From a checkpoint of a small mixture-of-experts model trained on Wikipedia: 239M tokens.
Below are experts of layer 6 (counted from 0) of a mixture-of-experts language model. Rows are named router (the router's row for the expert), gate (a neuron's input weights, with its number), up (a neuron's input weights, with its number), down (a neuron's output weights, with its number) and show model dimensions 0-191. Each number is 128 + 32 x the weight over its row's rms, rounded and kept within 0 to 255. Numbers have three digits each.
Before each expert's rows: "gets" lists some tokens that make up at least twice as much of what it gets as of all text. This comes from a sample of Wikipedia text that the model never trained on. Tokens count by the router's weight.

# expert 35
gets: " and", " with", " of", " by", ",", " that"
router:139116106087146124068106069181150175163143089113205126092124121117104155104146108116115142094108136120127102122073148110119189134154126044134068105183101146123072166122095097089104159125150153090095111172122153078073086143144062122110093096173079165149221094143167138149152136129142129126199109133077159169041134169167157158148108097173143124149172139082108157146127151130133161135137121125141104141125120077115175128149118121115107101121100126175158112098070122114145090102197142144125110137143129107196125086182129135062110146151171161100112128134117103094132102049171103140
gate0:105075149142139151126138145112154129132108128136083153123073079151140124107137146182127080093109157113107124091171137131119150115169171205165106123109147082135103167057172131142136108108145091114094089144102142160127121147156141198057121131181116160116122139162114112138133143084111079143095201110150206112129077142153064161114182151142122185112068152154158173215173170122144153103075113150137065109143102170114108140136126181167096099113136204111195201111144188144142119117121151117151119092178132189162186166112114164132134123119133108130171110189128135146166118140104121122
up0:118079104113137185193167160153134086147119117154133101143142135134161107121141177140118107177136194081092136141091154134193182125124147084154106090164128149094115099149098063129185136197139132078139146101085178142095124135112122184146136173160056066150132126136084119141137106135095148062095149173120114171141131106191093101126096171125112157137095155166136147111123121144128147123196080141145115137134089029127144140134089145117153114113160106123110139125146155128148068155116066053196104131135160159132144154158051058108078146135129147169095082119124134098089104088140160095
down0:139116130100126153155148081165126151156145127095111112176160118131133093087146143111154136133157118138086100109119098157160171071088128099129113137182032130122213079161123097132130138130132189151119106125180155080124179074141099114138128169089198109177083104146180162137107116148128163147134089125105141162123098111115139082108145126089124122077109133146134083078162163058144097111156133114062130184136107144131162198131168125151167183098075161066176119092173175121131089138133140175174087140155106105169134076106145153081084157161158118177122116125120079074181144100155121076
gate1:084136146092101187150138119126146121078156119164091134119087064137082086099106155087102148135140208111076074123150171135130108095133128159167111113123126113155088103119155175132114164107126159130083149062153157100152117151115102176113126137090099126182141100117176113102130158101116082202146096108108117115033203092142153126105100149131130099055145136182141114079136108145145177134115210085193102186110161138128167124172162127103128162090180103151159164063142163152101130147118120137149152116115107118082123145091158076092163162151106124188142147133172131114156177129085068118
up1:182187146104103139113104151117145141145093127150089124133147116122162146129181173138171112186070129129133118106092160145123112142193083135138159153119132125090132102083146103107107157050109125112142149141161137113113221140128112124132163112185174076183142146058106121067138110162109158123123095144087106139117087099105095084152109115149040083160102158062095106166121089147118127174142073107129136105067115161168096100106155130075078121124124071158134120113114078131047106127105092109131143182174126130172141142114148078145122065043084147114175157102112135121137098093117163177
down1:108123128124135135131171118133059089150120108162127141099115101152107167157129117115121173128162165079148086177135104135170006104059150133125118132150142101137087105174156176150123149148057175097133155089120086147154124165124111150112099164092079111139105070122150123150038090127141105165160108112139125145160109093173098173113226105092166137093147148165172125128168158147160080077154175191151093144177130127097108142171154153106164150138150148108151132121164159158088118135122076111224150084077105100083104138144131090119120118197128102148130142122135122173111165118120095136
gate2:144066075120118110085089086100116125097112109148097148142143184108094223168167127113084078171102122071158190132133125131131117094130161080064124113164153158117136134116138088135135160141123102097155171145128159086108090095130165089182114110099092095125162156092118154156164114120179114141145107147094103134119180170124103134170107140137117111098151128188121149177143136118142173174119086124118161132115136126092098145088148076107156155183111124050146115100106113107089101158109154033117145106169060077063110144157098170086181131191069136121157076095164180087121145152150132116
up2:086096109141145159128107154112104187083158109092154142088125083113129155098120158113167172185130148152117152136058120141107133119103056098184138098039118156097097144133091094210110136110095142082115155147148127160155133147124127131189051156109110092132130146077129151092159119124089081129135142120159168102101145172083134076107086183204151162045103126152186116138147109109114162165154093120077099174118179114150069094085130153164093135153069127099129095133093081196157117067157088133124107136134164183154157121110101152084122122115125167127127132109082147138127084109138154108
down2:118117138127063150134140082145175085133124081178106108113140134193129126153141132118097097107163116148135131083137090174158100149123220125085177167120062092139080114074106152106166133188188124151152077124148148099112160106143110108098122075099160131113182113126129120109086141156135110149123122134119106163113113124182146190118159108105090084132093108096110190076109134103132166141133153149198134042068083190136178155147146147123143127085123159171171162088163155097066133128088158197130171175125163096101130177145086061155136144125135102069113102157163152094118128112130108147

# expert 27
gets: " the", " his", "s", " their", " its", " her"
router:130146124100120102114138115111147133171111127101180161114108157094155144155126127095133179166128148142100164170108080142093143116113131200166157129163168139142108107118123121130102085176105144197111106114170056091141111174088142223148097123098140080143089135101133150120126138161109079093096141135093131168158060033136155098152080135141140078160103128208107108161079138097109061143102125130138072139077139171146182106115124099131123165117119162135084109144164099111123141103159058139145186083129141101169109158081164067152157083140143186112105132092110111121085171061172135159
gate0:154158137123142137096118123172125128149148132140118109110132165142161075155117139161116152147209063096169178115112090136126156121144112202131098112137146102142181111094153166114124112129139121111165097119053167082207177082097111176188139211132140104155133062196132140053102184093160125131130136111090140158134105115134122123113058114119118144079131138158109143167127146154128089123109127090184137145066147149179129138174143138120158100138164130160106107148133094123123038075159151093137113098089180128165158187124117128153082117117140119095088101133105139098038108112108052119
up0:103088153126146103159166114149066120071169131117117091112113151178201126085103127105166105136180084158121145131139138180062137089124133118133100125158178168112154058131153105139123159073108112105093135087124132150107124116140142123183092119082123160145095115118107120120151086168103144123144174096123118120106164150118085101119115082095182105106145118145113079184114161171145174205240181096197132119049135138185108153066168104119103126114179120144077143139122132106101121147105139118145142148127114175082138120134094067189144105148132084133135108155141130074123142140210163078
down0:187058122126105164118180076167118188140067110118126107130130175124106138155142091143068162166118116141122209125100108132182151139138139146157124149123149130158126058097102062183140143106101164145116059143078150113131125059159099123140113170180103101095130152142129072093149167161170140155097099171134109116123181098114131175124142110093061108164129077096112083197101152136170111080110104173132178097086121137136118124149158134144170150083107093111110113123137131129132134132138166181130113141109162113130100029094113143107053114154166202097105122144157142123156116096156106190
gate1:144130087159083122138140129160124101101128140122118142123145144075191186157096188126123186166092145141108157179101085119156170113086139138166139152144159126093166107112134163059067066116169108139123164080058136159187160124071132111147147141140062170108109132109102124091122138165143151134095109103071130027090145108136130126125143123183157102129107106155123100148117111152174164106072151143157148149121081128112132126111124093111074135162123142144098128154107131130110048168144180115116106113070172176036088103148142173174184171120107183157087124065146143139145167107148092128
up1:142148066149132126138199102108093098158087076169067195109097109152134070169122121123123091125184138167149102140115127149119087138122159191128135124076168135139122099184095099131147130132158113142114155132114121166091090119117131107133123167094130095094120091157123171156155124123164118089170145109135063086154124147128140100104106104118079153062077113112177199207104138143105226134145087117125148169039163075158099096063146100170141145097176143162119092088122184141108169155120114140076150116111156185149165189147080110166106124087129153146142145157143155121105132166141152126
down1:199106149055090111107146078168173137141129116088139091163182153095127185129139151144112125118140135085096064104125118118080181082161116136114123102076137139141132167145142094165095123044153114153097143161096132119151134136119117140087062065088146186129122156146188155133059163168112115135113109100174111215083104117111132227176130143106136099089127186108136174163090093127150147159138164119134137130164094151141048145128154158059111128144086184183128090106151091142101112107138122148186091157178178090127116108142126145148099148080141107099132110120109101105124123151140137126
gate2:155155151123114133063127094096154122121089109099148158215098080150062102125115152155119105133154115122079082153093176152161157164149103117169167105116143109122071107206175125159123139098042122136169129216176140060092148165072104118093105116133205137149125146173152069173110133136121161123138161130088141094114099148118144134115096187104138079108087081113163073098076133159130129148121088096107139097135165131118176107139141150121137132158183140166130167093096122106111152119121123124142198136128117107116109142186170092116094066076176092134148105106098120095069144091123169143
up2:124154109139181144191054123130174140142149175084085166088169097132122134138162135108115163130205139154088111131114099110130120107130114101132067162118105140130157092131122112098105158103110112116104155128118179107143084113094127160075118094098092134124187138092161147090166093151106085146119132129115076107121154091168126137168187108143084174135112133112139097134087099087122173119083130119094167146057073185151167143094191055110135089163158125106068106179177123097145010119103126145130156086157146115072119146215089158139142094142146127141080134114108092080125121127078125147
down2:149101125132126147156176192158139153140069125088174081194142095095064126088118165143110126125135136106103126143156147137100171145173213162092111154100072116108139148135161128165134126063146167168155092133111125135100172143075109125114105115159154128128055122173089137135150143104089160152143152093146126119097055125126155164049091139108156100090117144158130137166106152124198096120152099095115117093153176111106112114132115170069126143155157129144127177085146073101130197128189169083162146148153169139131129115136091080095089147088076181076163073170107109172177087087142141143

# expert 1
gets: "s", " which", "'", " that", "ing", "ly"
router:146107145156174145134155077106070149161121091151162169167102157132139153131166137112160066120120133090071094179139130119153093099090145130176082130217160170081114135132120143113111146141167138167169091078168081128133149158158143195141115166104090165106126081124178136147153157079145106149114155137187134193151106109148135151124084125166155129134117152145154112123151088084159149162103096086077125150088158142077189079098137080108089134105100188121164085099102136119117142141147141148110103088194156195148172117195159073107138129109121099104121051133177082186122130119106172154
gate0:155106169108155118128079160119152154145112133145148145148125099089113086118211105149116126127074156148091105123129132076139186159153175130255081125141145106078136101109133152140119098139147119155134144119126073111166127152189107182118102143082089120089096178096092092163140085093104148157202157100142117164144121093155129130098074135103083149078152158102160108085165095100043184137117081081118101098116162178161099127109140105138116147144114137139147075162101157146132107129150111194132139136085167088131099137136092157164154140182118127111075151102103175138057135180164108103
up0:089105122093133178159111054132136096057107120152107105127128129129141140140148151145154115188116118084157130101101204167141101146099182183150132128167125118193161111139138125086190152076133109137149138114123135163156134119050110128100190181148174086139134184120109117096094148095103083151145103148055165147158140136093167091168191120139135125131118176146105118209131160101146106195119132159104129132113159082190139072180159171151179068140122169076068174100143174140141146129140150150085112104130112114126110121131121129160146175127107141140108164066158151092177151104074080125
down0:139095197134125068079155089144108125113152104089145122086126101166138115150199120173131093126077159148110133089095087058135217115144145116155146094214141172120112116093141099165157125144160120102142054144091105118160075122168173146122117112138104156116122097120121111138161053078086204178147122130139118140088111131109145162142159127151146189134102113107111119120100134138099168147183080150183135101114146153152102155141167116055073091134113094146158071126128119097147056099149099169147130155150175112115144143117124111119161155198123140159089167127115194098088164124189145093
gate1:101093121140212170186117096154110149143146159149129114146127064116144164127158158117154087115136101109175102139107078133155123118165188156092154134186135141107152146116133167090169147173122093119114104114192194110190140137110108170087127127068118128081149094172123088117067154103138148146177197175158152106172121119143134154174092092105103081158164102133070181102148096117183164160141115150116065130138092130147078092130122193082160142127112084095140207083109060136107132112110178076161138173143128150089170158120133184121147088139139137128068139157100135132142176109134154131
up1:139141110126102108166110210138255066096131113097112147122118178171145181121114090057119143180152089147137139132101115073119110100108105145117145216148107233157159116087152107127130126089097112103139103177117127147160142120107179114198166136178115094128116128093122100121127101138120109120171122112066123114118081102096127181152142174142158156108114179073141106194155123053120100125118096148143118152129111128104128089146125086098133132207153106112107107135138101110168138142082136173090131092155107102156071146129163100174130145130108119158138086127135159205119126114089106156
down1:137140121182125184160154084088137160190125106086154107101178059115112084099099124109175052157166127147133121158080116114116100117116137143140100118170092091104117106110067124138148078134131165112082164117184152079146116142132125195145122159101134132061093161096124116170096133104147174128208096147123142113119163120127105130222127111092176053137126126147176134127167154128166138199163138098114117109166171131115078101118130149124139134106165143122144113175110106139150177058129074122143123114136117195083130124120081140088082178113178077179075096123095129084111135185157145129
gate2:116105123127136139081106098087086146163159178123160148150083163111090169069147156150119170108119120197151139165175145149152089145102124116116129087120106097110155108107115105077143139100131114178162120153208135142097155188118103159122146155093134205118102109084126179163123134134146107105105115116160137104162174160099150085086113162117152103114145116101167076192106123122129122112123108170144133109146085146149138136080155128102086096099136165136086119000131101114133073068137134154090118110100111200072147140111200102143169072186166172110102140195169143093145141139085159135
up2:113099170139152077146109129136125146175168143152191102125136173132150156102171164187170185115108141178175110107121111127112103106062122111204117128088106152114127142131100110102106129105165122155128138131131122174082117121158111107138145165164175159091002117090139135193161144087100126106098136106141131123172181099129128151111066133116133120100157098154131121197075151154130132153104053134136112109133069145132094109132184102146105217081131148077131120169181066090127144185125152155146138109110157152118143100156121187166125156111130166131077180149149145165152138198137169161
down2:171135098071157121101101209044129114128079134131153186160112089162070173153149116135103168084110139122109170117148130068152182129089143080074163072165162090137173113121029135149079162130128145080110119120141130085148112108185164137128123124103105082181122102178145116140101097129138129131151105148131123150134189150123112126133145135076104160143120134159128111128105162066142152114144185156108165029113120131118097141189064175117136088165096133166120121129081149128160101100081180090121168155173142123138138193088144146096139132127123155119163096124139126186164170104088148109